Weights of a small mixture-of-experts language model, trained from scratch on English Wikipedia.
Training: a variant of Adam for the experts, 885M tokens, 1886 steps.
Below are experts of layer 2 (counted from 0) of a mixture-of-experts language model. Rows are named router (the router's row for the expert), up (a neuron's input weights, with its number) and show model dimensions 0-223. Each number is 50 + 10 x the weight over its row's rms, rounded and kept within 0 to 99.
After each expert's rows: "mostly gets" lists some tokens that are sent to it at least half of the time. This comes from a sample of Wikipedia text that the model never trained on.

# expert 11
router:57 44 49 56 52 57 53 39 56 49 54 41 55 53 38 41 38 60 56 33 54 50 37 43 60 34 55 59 52 37 36 61 53 37 43 64 55 72 47 45 66 61 44 60 32 41 38 51 59 41 45 63 50 41 47 63 43 39 57 65 56 30 67 65 50 51 41 45 50 54 58 35 46 52 34 50 36 65 33 41 64 37 49 40 30 41 44 41 34 50 52 53 41 62 60 51 62 42 48 56 46 40 55 32 47 37 61 39 56 34 44 60 27 43 38 31 39 49 53 51 44 54 58 62 65 41 57 68 46 51 33 51 41 42 43 44 45 55 44 48 41 43 39 64 50 46 54 55 62 40 47 57 62 53 60 57 53 58 41 50 41 44 39 68 63 28 53 48 56 61 54 31 51 46 63 36 64 44 57 44 61 58 51 55 65 35 29 64 53 34 46 73 34 38 46 62 47 61 53 66 44 44 53 50 49 42 43 46 50 46 67 53 50 66 38 44 55 38 53 53 65 52 37 61
up8:59 46 51 32 25 55 47 49 51 62 51 41 52 69 53 45 46 37 58 49 58 59 59 43 63 61 54 52 40 69 31 62 44 57 59 34 42 64 54 66 69 45 55 48 54 38 48 40 56 44 40 51 55 39 63 51 41 61 38 43 62 41 42 60 41 41 66 52 45 47 48 41 40 78 48 54 73 47 37 51 36 69 72 61 49 37 30 39 53 43 49 29 57 50 54 47 50 51 35 51 46 74 41 60 39 56 39 65 58 47 37 49 51 44 54 70 52 59 50 54 49 32 41 30 51 38 49 52 58 46 36 42 43 55 47 62 49 32 55 44 42 38 55 49 61 62 60 48 63 26 63 51 52 35 52 43 42 46 50 58 38 44 62 41 66 50 42 52 56 47 46 54 47 34 52 36 50 59 52 52 56 48 66 52 51 33 59 41 42 39 47 58 40 30 38 38 58 59 60 69 61 48 40 40 45 58 54 44 47 38 40 39 40 52 61 54 57 36 55 52 54 56 54 43
mostly gets: " ", "-", " st", " that", " St", " he"

# expert 3
router:64 43 42 71 49 34 37 41 41 47 62 43 51 42 43 48 61 44 46 51 71 65 55 57 47 44 53 49 61 57 41 48 37 46 56 41 38 60 34 33 42 47 70 54 40 45 41 56 44 56 52 46 48 62 33 45 42 63 52 41 50 61 62 52 56 37 52 54 49 56 38 37 35 62 58 56 66 49 40 40 43 66 69 71 39 44 43 49 62 38 41 44 61 47 55 35 42 45 47 66 58 43 58 39 43 61 39 64 57 62 44 69 38 57 53 53 31 49 57 55 57 45 58 60 41 34 43 39 48 60 51 39 38 46 50 58 60 57 34 38 43 49 69 60 49 48 60 57 36 30 51 43 56 36 54 54 75 56 53 54 49 49 51 52 70 50 49 65 55 30 49 51 61 69 48 58 31 53 59 32 42 56 61 37 50 51 46 56 44 54 36 46 49 50 46 65 37 49 59 56 62 68 58 44 61 30 47 60 46 59 51 48 42 44 53 41 47 65 51 47 56 53 74 26
up8:60 41 55 47 46 45 42 51 52 49 68 53 47 62 54 48 38 48 30 48 29 49 52 46 51 61 66 38 69 60 46 50 44 53 52 41 48 40 51 60 50 68 44 53 49 44 66 50 55 62 58 42 30 78 48 67 38 51 55 39 38 29 44 39 59 46 54 46 58 42 37 48 60 45 31 59 45 53 56 57 56 45 60 42 45 39 39 49 38 52 45 56 52 45 76 44 57 59 53 57 50 53 64 62 34 59 55 63 61 56 31 44 48 53 52 39 37 50 60 59 43 57 47 58 54 38 68 67 44 60 56 60 53 47 49 62 37 27 48 37 51 52 46 51 62 61 57 41 40 43 49 55 58 56 62 42 45 55 43 59 43 47 54 49 42 40 54 49 40 59 35 74 41 44 41 48 59 51 32 67 36 23 67 52 45 44 61 57 59 58 52 34 54 45 48 64 30 56 52 47 28 57 28 48 49 50 49 49 36 44 52 38 59 49 59 69 61 33 45 55 32 52 41 59
mostly gets: " is", " was", " or", " are", " m", " ="

# expert 13
router:54 40 46 61 53 50 35 69 46 46 46 45 45 50 40 53 36 55 42 27 53 42 46 59 57 41 32 38 31 40 42 53 39 41 58 53 55 38 67 45 56 44 60 33 49 37 44 59 44 47 47 46 37 39 52 44 43 47 53 52 44 53 38 46 51 33 63 59 65 38 40 60 48 62 44 39 37 53 48 48 59 32 54 51 50 41 56 34 37 55 45 48 61 46 49 27 67 48 22 34 46 66 34 56 42 48 37 68 50 32 47 33 24 56 69 50 55 52 57 43 58 31 45 40 58 46 48 56 61 62 47 51 43 39 46 45 70 19 53 53 42 47 58 58 60 47 51 48 47 45 40 48 61 42 48 37 34 63 51 61 55 53 53 55 45 45 50 65 54 65 57 35 71 60 36 52 45 51 56 54 57 48 52 63 64 44 56 61 49 55 58 52 41 68 41 64 64 58 54 65 43 49 31 58 38 62 59 47 36 44 49 41 61 44 37 61 46 50 61 65 43 57 44 58
up3:52 64 59 59 38 57 47 75 56 66 54 61 41 38 57 49 49 26 42 63 59 40 48 43 41 54 55 74 47 58 57 46 59 69 34 54 31 48 54 60 52 57 62 71 55 65 65 46 50 32 40 60 45 58 41 54 63 60 58 25 52 54 49 40 65 46 54 52 55 50 58 64 55 45 51 54 56 35 52 40 40 49 44 40 50 57 47 61 49 40 65 43 57 71 61 45 46 47 59 58 51 41 51 56 45 49 39 40 45 68 53 43 58 35 55 61 46 56 55 52 45 43 46 56 60 48 66 38 79 34 44 53 60 58 58 58 55 49 45 43 53 53 66 48 53 61 55 54 54 48 70 57 48 51 38 47 37 60 42 52 48 46 25 50 48 66 55 50 45 41 44 60 53 51 36 49 64 61 59 51 53 45 50 54 38 57 45 46 39 42 50 44 58 26 36 49 46 38 48 49 91 54 56 48 53 61 57 30 51 51 47 54 35 53 53 38 47 40 36 53 70 44 55 68
mostly gets: ",", " of", "ary", "|", " States", "field"

# expert 5
router:62 47 60 35 44 41 55 52 54 73 46 45 62 54 53 50 56 68 52 54 59 32 37 53 64 47 48 58 62 39 71 47 29 45 39 63 57 55 47 46 27 66 35 55 44 42 62 57 51 47 57 57 55 45 52 64 65 50 66 61 69 35 72 45 55 71 50 40 44 59 47 46 59 61 52 63 46 37 53 58 53 37 51 49 56 42 37 62 55 42 35 53 54 63 56 43 45 76 53 58 31 52 65 56 61 68 55 45 44 65 41 61 37 57 55 52 52 58 46 50 60 59 55 60 45 59 50 75 38 39 48 52 59 70 68 36 45 65 49 44 45 54 49 38 47 47 56 61 33 55 51 54 45 62 30 61 54 47 34 68 37 43 56 60 38 41 53 56 70 56 59 55 45 40 58 37 52 38 31 48 51 46 52 51 64 48 55 56 48 48 59 51 45 44 54 47 57 63 33 36 36 52 42 43 64 37 64 41 68 55 59 46 41 44 47 51 43 41 55 43 46 43 59 49
up8:38 37 46 43 52 63 54 59 40 52 67 63 40 56 41 55 52 54 42 38 49 45 34 41 54 41 35 42 38 42 62 47 41 41 57 55 33 49 57 44 46 71 42 85 59 38 57 61 51 40 48 44 48 45 36 29 44 44 43 42 69 48 60 64 48 31 48 57 31 57 48 70 38 51 48 61 53 41 46 36 77 55 54 49 57 46 59 53 59 44 41 52 48 46 64 58 46 53 65 40 50 52 37 44 58 45 52 52 43 39 61 64 33 39 42 52 46 55 54 63 57 71 47 54 40 54 58 66 64 34 56 47 54 60 64 38 62 44 66 61 46 52 60 49 46 47 60 34 42 46 59 68 61 43 47 60 50 59 39 31 49 35 42 59 64 63 62 39 42 59 56 44 65 52 46 48 57 49 66 62 40 50 63 47 68 45 41 52 68 47 43 64 54 42 36 57 47 49 43 54 56 44 32 52 40 44 41 38 37 39 48 33 48 48 59 53 57 59 49 56 38 52 27 47
mostly gets: " K", " G", " E", " C", " Re", " H"

# expert 1
router:49 41 51 31 51 46 36 46 59 54 61 41 60 61 47 42 62 47 55 59 50 70 46 42 53 50 33 36 36 61 51 48 35 63 49 56 61 65 55 53 36 36 50 49 51 43 67 45 70 57 48 57 46 46 35 48 56 69 71 41 65 46 46 35 47 46 35 49 41 50 56 62 41 45 45 58 50 47 64 48 48 45 58 57 44 50 20 24 61 46 44 44 45 67 44 58 47 52 37 61 54 57 57 59 51 49 56 52 65 62 38 36 42 49 58 53 47 55 62 43 27 61 38 54 66 40 39 52 41 34 39 44 45 53 63 61 52 32 38 52 61 58 48 66 45 47 52 61 56 57 48 61 52 50 61 50 36 56 53 66 51 43 61 39 65 62 50 52 60 57 48 43 37 31 56 51 48 43 52 48 57 54 44 46 57 50 53 22 73 60 47 57 35 58 47 52 52 49 53 62 39 51 61 51 41 41 50 34 60 29 63 42 43 67 65 34 34 35 49 64 40 46 60 34
up4:49 53 36 41 49 57 58 41 59 62 38 79 38 58 47 66 42 33 50 63 45 54 65 48 43 45 39 69 63 65 56 51 58 42 49 40 44 40 52 47 55 63 63 55 47 65 33 57 51 53 45 38 54 61 38 52 44 52 57 56 42 74 49 66 54 53 53 42 52 60 43 46 47 53 42 53 49 46 45 44 58 56 66 59 37 57 45 57 48 37 66 71 58 45 58 34 50 45 61 57 64 47 59 38 42 50 34 40 47 38 57 47 55 46 55 43 51 42 43 50 71 57 54 53 45 40 48 37 46 52 48 60 45 55 54 52 29 50 54 38 46 58 45 51 43 41 37 57 60 53 55 46 56 29 63 47 69 68 35 48 50 51 60 54 50 53 48 46 33 34 47 70 40 69 53 38 52 75 60 53 31 56 59 32 33 37 41 45 43 59 41 51 56 43 52 47 41 38 58 52 67 50 45 57 57 46 47 30 62 58 56 56 82 26 57 40 61 57 70 46 48 52 60 57
mostly gets: ".", "\n", " |", "==", ";", ")"

# expert 2
router:57 39 53 50 57 48 67 36 50 42 39 40 33 61 66 51 45 61 53 51 62 35 59 46 52 42 46 53 79 44 44 48 61 62 56 34 49 50 37 61 55 43 58 58 74 54 64 40 59 56 35 48 48 49 41 62 33 53 40 38 58 38 75 55 60 68 43 41 44 62 45 61 69 43 45 47 74 40 46 47 45 45 39 46 54 54 51 65 55 31 70 46 49 65 67 40 53 50 63 63 50 34 50 54 55 47 57 48 43 46 52 63 56 43 48 48 50 39 49 65 38 61 54 54 37 60 59 39 66 27 43 50 66 54 63 61 39 57 47 41 55 62 51 41 56 40 32 52 42 45 72 53 50 42 53 41 55 51 46 40 59 58 59 49 60 36 44 37 50 50 55 55 45 53 62 44 37 53 51 53 48 40 56 48 56 56 68 61 50 53 39 61 41 46 46 62 31 31 29 47 59 32 58 51 65 46 66 51 68 59 47 56 38 37 57 47 53 48 32 49 64 61 50 55
up8:24 53 50 54 58 36 42 40 31 51 48 54 40 60 39 50 34 35 45 68 62 59 42 54 52 32 62 56 64 44 62 45 48 56 47 60 25 49 44 43 56 53 56 58 41 55 36 52 50 78 55 45 44 30 44 45 45 55 45 34 57 33 51 53 54 53 50 28 53 44 39 55 41 52 41 39 48 51 48 39 73 38 49 65 44 44 34 56 58 55 39 48 70 44 51 41 57 57 49 44 35 47 56 55 42 57 39 43 34 59 71 51 41 53 41 39 52 57 59 44 48 30 66 38 72 52 49 57 44 59 46 51 47 55 48 63 38 54 62 67 61 32 59 61 53 65 55 45 54 46 57 56 42 47 41 58 77 49 48 64 55 41 28 35 45 37 49 34 56 51 68 49 46 49 45 38 72 57 32 47 39 49 52 54 53 45 32 49 40 54 55 52 35 53 52 43 42 48 46 55 54 70 45 46 43 27 44 52 48 41 45 55 33 48 44 42 41 48 55 38 53 62 42 44
mostly gets: " P", " re", " S", " G", " F", " f"

# expert 7
router:35 56 50 44 51 61 51 59 52 47 50 43 45 39 43 60 51 39 55 57 46 64 46 41 39 45 34 59 63 57 41 57 81 55 48 40 35 54 40 63 33 58 41 59 56 39 44 37 68 33 55 39 64 39 65 56 66 37 42 49 41 71 50 59 49 62 57 66 43 60 51 43 53 63 41 54 47 50 59 44 60 59 55 66 50 44 55 63 49 48 53 41 58 71 43 56 60 62 48 58 40 45 66 42 59 46 45 44 52 54 49 42 57 34 43 46 67 52 36 71 44 67 61 52 56 57 71 37 62 56 65 50 64 60 55 60 45 48 56 71 59 60 49 52 68 62 38 46 65 47 38 48 51 54 48 37 46 32 37 61 33 51 40 55 62 51 43 28 32 43 56 57 37 39 53 40 39 63 49 53 47 46 62 45 35 68 62 52 38 40 65 50 42 59 52 65 48 65 50 32 61 45 58 52 40 55 51 54 56 66 39 60 54 51 52 48 63 61 46 37 50 49 47 66
up5:47 74 30 39 54 65 59 60 42 58 55 51 47 48 47 48 56 46 66 34 48 56 63 59 47 27 46 62 35 56 51 48 32 44 52 43 56 34 59 37 47 47 59 38 38 59 58 65 57 51 49 39 53 36 44 61 41 48 49 48 65 39 38 51 57 58 64 54 49 56 43 49 24 36 36 43 58 54 27 45 49 42 43 52 46 50 43 50 42 32 61 52 50 49 48 63 49 68 41 41 46 40 66 46 50 71 38 47 59 47 58 50 45 34 49 49 67 42 59 47 61 49 43 35 64 24 57 70 65 55 52 70 61 62 56 58 53 50 46 49 43 36 59 48 57 62 54 51 49 45 50 58 60 69 46 55 48 46 31 54 34 50 47 63 66 54 50 44 41 62 37 61 49 45 52 40 53 33 45 30 49 65 52 58 45 52 51 41 37 53 46 48 57 50 52 41 62 64 53 48 54 61 58 63 57 73 49 51 50 37 37 44 57 59 36 76 54 67 35 35 48 50 59 59
mostly gets: " F", " O", " Ma", " C", " con", " Al"

# expert 8
router:59 56 63 40 57 65 44 61 43 46 48 35 48 43 48 25 56 47 52 45 59 48 47 63 56 67 51 57 51 54 44 52 60 46 48 64 49 47 52 53 55 33 50 37 58 45 58 58 47 59 50 45 43 50 55 43 71 32 53 46 56 36 46 39 57 52 56 61 42 64 65 44 48 65 52 61 30 57 38 42 38 39 36 35 44 54 57 61 56 59 44 62 55 38 25 51 51 60 48 44 47 72 41 33 53 43 40 51 60 65 66 65 44 48 31 47 39 60 57 67 52 30 58 29 40 58 34 49 32 34 46 39 37 49 36 34 39 56 62 61 46 47 44 59 44 37 67 30 65 56 49 59 55 44 47 45 58 49 44 42 44 39 47 38 26 44 56 53 56 53 41 61 38 49 51 56 50 43 63 54 59 68 55 51 44 59 38 51 48 45 26 53 54 45 65 30 50 48 65 35 56 55 51 42 33 40 42 44 53 46 61 38 31 38 58 62 50 51 47 48 35 38 50 59
up4:51 61 33 75 52 47 41 46 62 42 49 77 56 63 60 46 50 45 73 42 52 44 70 46 37 58 59 40 53 39 45 76 49 53 53 50 41 53 54 58 57 64 45 45 51 53 50 66 55 51 57 38 48 54 52 75 49 58 42 37 50 48 57 64 54 55 49 53 34 35 52 53 65 62 42 50 43 43 47 30 65 62 41 40 41 37 37 52 49 45 43 35 50 48 47 45 54 53 50 41 41 49 37 38 59 43 49 58 52 46 71 46 49 60 68 70 50 64 43 55 42 62 65 49 59 47 55 45 42 51 49 49 37 60 54 29 58 36 46 68 54 44 28 33 43 71 45 44 60 41 55 69 57 54 57 61 38 53 52 63 57 41 54 40 58 47 44 60 58 55 56 35 60 35 26 48 50 39 33 51 54 53 50 55 58 40 59 39 47 53 61 33 58 37 36 46 62 34 49 57 55 43 36 43 48 45 50 38 40 41 40 40 45 40 33 57 52 61 36 42 52 62 63 41
mostly gets: "it", "and", "ish", "st", "ide", "ill"

# expert 14
router:43 64 59 48 50 30 46 57 40 49 52 44 36 64 54 51 61 36 47 72 61 60 56 42 51 49 55 64 50 52 55 59 68 41 51 55 54 55 38 42 51 50 64 41 48 58 56 42 70 61 43 56 65 45 60 70 36 50 61 65 35 35 60 48 48 58 50 45 55 52 69 38 59 49 69 44 66 60 60 54 51 67 31 45 41 53 69 56 43 49 40 36 53 34 45 50 40 47 53 36 55 45 53 48 59 46 62 51 42 38 46 39 50 63 52 62 33 58 48 47 41 71 72 64 44 50 63 74 54 59 54 42 51 63 53 63 48 72 43 65 53 46 35 31 53 59 37 47 39 45 61 60 48 57 57 59 51 45 65 55 56 64 55 31 64 52 52 34 53 49 53 46 69 40 45 55 64 41 51 72 48 44 45 57 45 62 55 39 50 62 43 44 59 55 35 61 27 46 37 51 61 39 46 48 58 34 47 53 51 43 55 65 56 49 49 45 70 56 55 42 65 50 43 44
up4:59 46 49 43 50 52 46 69 56 53 47 48 29 46 52 42 39 55 54 33 58 54 58 51 55 40 46 28 40 50 67 40 49 50 48 32 42 48 45 31 59 47 59 81 45 61 50 45 61 65 40 43 52 34 46 39 51 51 42 57 53 56 39 66 62 41 41 32 32 82 59 56 56 48 59 38 44 69 49 42 50 46 48 47 26 51 48 44 56 60 63 39 43 44 35 49 35 52 39 40 60 50 33 57 54 29 42 50 52 54 42 54 55 42 66 46 62 41 44 43 40 24 56 46 60 58 37 26 49 50 54 60 62 67 63 65 45 51 63 42 36 39 67 35 51 61 35 40 55 48 45 57 43 48 61 56 55 50 47 56 50 51 46 64 40 40 68 52 55 37 45 54 27 60 43 53 44 57 27 58 46 61 45 36 39 53 52 39 48 54 45 38 53 44 56 47 48 30 42 42 66 48 53 44 48 51 72 53 50 47 43 50 44 60 41 51 52 42 50 54 46 60 41 58
mostly gets: " W", " p", " R", " Ra", " N", " L"

# expert 9
router:61 40 50 60 49 43 33 49 50 67 51 60 43 65 37 70 69 46 48 51 33 61 52 48 55 57 51 54 37 65 55 63 45 46 49 49 34 66 51 71 47 44 61 45 53 59 52 60 59 41 62 42 55 43 50 40 63 57 55 64 44 47 58 58 56 56 42 61 65 40 43 53 57 33 72 67 54 40 36 60 60 58 60 60 59 56 34 49 58 50 32 52 35 50 47 65 64 47 29 70 36 46 41 49 57 58 41 48 60 41 62 56 46 75 51 50 45 44 60 46 61 61 59 55 33 67 67 54 53 51 54 58 39 63 52 35 58 40 51 43 37 57 44 39 70 47 46 37 50 65 46 45 37 44 63 62 49 67 45 46 65 46 38 45 50 54 58 36 59 59 52 37 66 62 51 63 39 49 50 40 58 43 58 57 56 57 43 46 58 39 61 50 42 54 49 39 69 48 42 57 56 44 49 63 72 48 56 48 51 56 61 34 76 39 57 38 41 58 43 54 33 42 48 44
up4:45 57 46 58 33 42 38 60 38 25 48 52 43 54 59 51 41 39 32 47 46 70 52 50 34 48 47 65 44 53 53 61 59 60 64 58 47 54 65 49 36 46 50 53 47 54 49 41 63 50 29 47 49 42 45 42 44 61 47 60 27 63 49 58 47 38 57 60 47 49 52 57 55 65 54 44 48 68 62 57 69 56 35 61 65 51 35 43 47 52 61 53 55 53 54 45 50 49 49 45 55 65 37 52 68 39 57 50 55 50 39 40 50 61 53 52 38 50 44 54 43 60 56 67 65 48 43 61 51 47 62 49 46 47 68 32 55 56 45 64 44 47 47 51 23 52 52 59 69 59 70 38 61 57 57 53 30 45 51 59 71 44 35 47 54 63 54 51 52 45 48 69 51 38 52 34 42 36 48 62 42 40 68 44 69 61 74 37 40 45 53 41 61 50 31 50 53 46 41 49 57 51 45 62 35 46 44 59 29 47 38 56 64 61 27 51 47 55 53 63 65 52 34 50
mostly gets: "o", " 1", " 2", " K", " 6", " 4"

# expert 4
router:58 64 34 56 48 57 53 47 50 53 33 70 60 72 55 57 51 55 47 59 53 51 57 51 56 69 42 52 42 45 60 38 40 57 37 53 65 53 39 53 44 54 54 64 56 66 42 43 36 52 56 53 48 52 41 56 50 59 49 33 43 62 33 36 56 52 49 44 53 51 44 49 64 46 64 56 45 60 47 68 50 47 40 42 48 53 55 30 46 58 46 73 64 40 63 59 29 56 54 57 40 61 65 55 33 37 37 48 61 46 62 59 48 38 43 55 45 63 45 62 53 45 28 34 46 43 33 59 49 44 59 58 67 47 47 43 48 26 68 45 66 37 51 51 56 42 51 31 47 55 32 41 62 48 49 46 53 38 50 53 59 53 38 48 50 48 41 57 43 52 62 71 36 55 40 43 75 42 44 61 53 52 47 52 40 43 60 40 54 62 49 26 58 50 58 56 36 41 46 39 56 45 56 35 42 26 43 33 27 37 43 53 52 46 54 54 42 57 65 57 31 48 40 52
up1:50 49 41 48 49 66 44 53 52 65 46 36 45 55 54 39 42 48 39 52 50 58 68 51 52 34 50 60 36 59 61 57 34 47 41 34 37 48 50 41 47 49 76 42 47 52 69 51 59 51 50 60 64 43 48 58 76 52 56 49 42 53 57 57 55 52 49 29 53 44 48 44 35 56 61 44 62 28 44 47 50 63 52 56 44 51 25 45 59 53 63 39 48 50 49 47 74 65 60 50 48 61 38 32 58 50 26 55 68 37 69 53 50 62 64 68 32 53 57 49 27 36 51 55 54 39 40 45 74 54 37 58 34 59 54 42 50 40 29 59 51 41 47 52 43 60 43 53 59 62 49 57 48 42 50 48 47 51 59 37 39 48 54 47 41 47 54 48 60 69 50 54 58 40 48 30 52 50 59 54 32 44 48 62 47 63 65 61 59 58 62 48 57 40 56 37 49 40 45 57 48 35 61 68 56 53 48 39 49 65 55 62 22 50 61 44 52 59 44 46 49 64 61 46
mostly gets: " I", " It", " which", "ative", "%", "round"

# expert 6
router:51 58 51 47 39 71 52 40 67 32 53 53 49 46 50 50 57 41 39 53 40 65 54 49 48 44 68 53 44 46 59 61 55 59 55 32 55 74 35 34 67 42 54 64 45 65 63 55 52 41 47 32 53 70 60 28 57 43 67 63 45 50 58 50 44 55 53 55 43 44 37 58 51 48 57 36 46 60 59 46 54 51 58 54 55 39 52 31 66 31 66 30 48 38 48 51 57 41 31 59 50 62 66 53 50 63 47 50 47 64 45 58 50 60 57 43 54 37 60 61 39 47 44 72 51 39 45 43 65 69 36 48 60 49 55 59 45 47 34 53 42 44 47 51 62 54 46 47 49 64 38 33 48 64 53 49 53 42 48 38 61 40 45 67 38 53 68 50 55 46 34 63 47 58 54 49 40 39 53 43 38 55 37 52 53 38 59 55 44 59 66 54 52 51 32 59 62 64 62 70 43 36 63 49 36 54 54 45 52 53 35 70 49 72 49 53 56 44 34 50 43 55 67 54
up8:46 53 41 41 40 65 41 60 47 53 49 61 50 52 64 52 69 60 47 53 47 36 43 51 40 39 56 38 44 53 73 52 58 36 51 72 50 53 59 53 48 40 49 60 59 65 48 44 34 48 70 59 26 46 29 56 42 48 60 45 52 37 67 25 58 37 57 45 47 50 47 43 50 36 61 58 50 43 44 50 39 53 35 37 56 53 45 50 57 48 49 50 64 50 44 50 50 47 58 47 52 43 55 43 46 37 65 69 56 45 54 35 47 50 45 54 39 64 46 47 53 55 53 48 54 51 52 50 73 45 61 41 52 52 44 53 59 32 54 60 64 67 43 43 45 59 37 47 53 48 50 84 60 42 30 59 58 44 41 63 60 40 38 43 64 46 60 47 39 47 46 57 37 51 59 33 53 56 40 45 43 43 70 56 33 55 57 57 58 57 56 63 59 46 26 30 53 35 63 48 54 27 34 43 67 34 50 39 43 37 59 51 42 36 66 56 59 56 42 56 48 58 35 53
mostly gets: " the", " and", " is", " in", " (", " a"

# expert 15
router:37 65 34 60 36 57 39 64 34 49 39 65 43 42 51 45 46 36 44 54 38 56 64 38 39 60 49 52 36 55 45 45 58 61 65 38 52 48 68 31 78 48 48 34 37 56 41 44 33 61 33 58 46 47 50 59 37 37 45 46 45 63 48 51 61 40 57 37 62 47 58 59 38 60 57 50 39 58 53 58 33 54 41 59 43 45 60 55 36 64 47 37 49 42 49 52 48 34 52 30 65 62 49 56 45 56 47 57 42 28 60 31 44 34 48 57 55 46 58 45 43 46 38 48 55 60 33 35 46 70 61 60 36 41 41 51 41 51 50 48 65 34 51 50 31 47 53 45 58 48 66 56 58 48 58 48 46 67 67 47 63 56 74 49 42 51 62 63 29 45 49 44 56 70 49 58 48 47 47 39 38 46 53 36 43 32 45 46 44 62 45 52 57 47 38 34 51 45 48 44 48 61 56 47 26 58 51 64 44 29 45 43 53 49 47 55 52 58 60 57 48 56 56 53
up4:56 37 51 44 58 52 54 68 54 54 50 41 47 70 49 65 62 43 55 39 54 38 45 42 39 62 46 48 46 48 43 51 51 39 54 62 59 54 54 36 57 66 46 53 47 48 77 61 47 48 43 58 51 63 42 40 65 42 45 46 35 45 41 59 33 47 47 64 46 49 28 59 41 41 70 47 46 55 44 37 56 43 61 50 42 50 51 43 45 57 71 48 57 65 54 49 48 44 33 66 31 59 72 41 40 42 41 44 74 35 65 54 44 56 65 51 61 58 45 50 51 65 49 57 48 53 43 47 52 43 62 64 39 39 56 52 61 41 53 45 54 80 52 61 51 51 58 46 43 50 44 47 62 57 72 55 45 49 44 63 51 45 60 70 65 48 63 36 47 50 41 36 46 47 47 41 57 53 43 67 30 55 45 54 60 24 73 43 52 53 32 34 35 35 42 47 45 67 44 78 49 52 45 50 58 53 41 48 45 45 69 40 45 59 52 52 52 51 50 53 65 56 45 40
mostly gets: " also", "ated", " had", " has", " have", "duc"

# expert 12
router:58 53 52 43 42 42 64 46 47 71 46 55 48 40 48 50 55 43 55 45 55 43 48 50 53 30 52 32 52 46 52 53 36 40 50 48 50 35 64 60 33 45 49 46 51 60 41 51 50 39 49 65 32 48 46 46 43 50 43 55 52 48 38 39 46 36 55 40 31 64 58 54 36 46 37 38 55 39 50 47 43 32 49 64 54 53 36 76 47 51 46 53 46 42 47 54 38 69 45 28 55 31 45 38 52 42 54 53 37 66 48 51 55 65 40 45 51 59 27 37 63 36 34 48 53 74 41 33 46 42 44 47 44 49 39 55 60 58 43 40 35 52 67 31 33 47 48 67 51 31 65 63 50 59 46 53 49 65 46 61 56 66 59 61 62 40 54 64 48 57 49 57 63 51 49 45 50 65 56 41 37 50 39 40 57 37 50 43 41 37 46 62 64 52 72 29 49 60 56 36 60 60 51 60 60 67 52 38 52 43 50 40 42 65 61 49 43 40 66 51 68 38 49 62
up4:49 56 49 38 38 46 56 51 46 42 62 47 44 44 54 61 48 63 47 44 58 60 42 37 35 48 45 38 34 48 40 77 36 29 52 56 65 68 44 50 48 57 52 67 57 33 53 48 47 66 34 46 50 56 77 52 59 53 38 55 35 37 65 56 59 67 65 68 53 49 37 50 40 40 53 53 53 55 29 45 40 44 45 54 39 42 47 68 52 51 57 44 35 42 42 54 64 63 59 36 34 37 65 40 43 63 53 56 52 56 43 32 43 46 51 32 48 62 41 59 40 51 40 45 50 48 54 52 51 52 60 54 48 58 47 41 50 53 49 66 50 48 48 53 73 68 57 47 51 40 45 72 49 48 57 35 59 47 62 53 51 38 54 68 69 33 55 36 43 44 57 54 51 41 43 41 46 50 64 29 38 58 48 63 60 52 52 46 77 35 42 56 65 39 64 50 38 46 67 54 54 62 55 66 39 45 43 27 47 46 53 54 42 44 44 44 53 41 54 32 58 51 48 51
mostly gets: " De", " A", "as", "c", "ni", "co"

# expert 0
router:36 60 60 51 54 52 51 59 45 52 43 51 50 37 62 41 64 73 28 46 38 43 61 50 52 64 73 55 40 44 49 50 46 49 46 40 52 27 49 47 49 55 51 57 59 51 49 57 53 55 50 61 65 62 35 35 62 41 54 57 44 52 52 35 60 34 46 62 52 60 57 41 39 40 58 45 41 60 42 46 56 35 32 45 53 57 34 50 51 41 52 50 40 58 65 68 53 56 61 48 58 52 53 46 51 39 44 33 41 65 50 52 53 48 38 67 67 49 62 56 68 53 52 52 44 42 34 52 29 45 65 40 46 52 54 35 39 63 54 51 38 59 35 49 51 67 50 60 61 61 72 61 69 50 35 59 57 54 60 31 54 48 42 48 27 60 36 42 72 45 31 56 57 57 41 50 60 60 38 55 50 37 47 53 60 36 49 57 59 62 35 52 61 50 70 24 71 40 37 51 53 45 42 52 51 30 46 54 51 54 39 44 52 44 52 44 49 40 47 38 56 40 37 56
up4:50 50 44 56 45 77 58 57 47 36 55 51 54 72 51 50 47 34 62 47 38 35 62 52 49 54 40 64 42 50 62 56 48 70 46 58 51 46 48 50 48 48 39 44 53 42 49 64 28 37 42 47 64 54 45 32 52 30 34 49 53 42 57 41 49 48 60 32 48 39 42 50 42 39 39 44 53 54 47 51 59 37 48 52 51 43 42 44 52 61 59 42 78 59 56 34 45 56 23 67 47 58 63 59 50 67 44 76 32 50 44 32 47 47 59 44 61 54 48 39 49 43 36 52 49 50 58 38 57 68 57 40 44 57 55 39 46 29 57 66 58 39 57 45 50 61 72 43 69 65 57 64 51 45 48 46 63 56 64 55 47 44 40 66 50 51 50 45 57 50 53 65 34 58 56 43 64 54 44 40 46 51 41 76 56 38 49 31 49 50 76 46 47 43 42 36 51 51 34 40 50 47 48 61 40 55 46 68 49 37 66 46 42 57 62 43 55 46 43 55 45 45 50 59
mostly gets: "to", "fe", "pe", "ru", "bu", "che"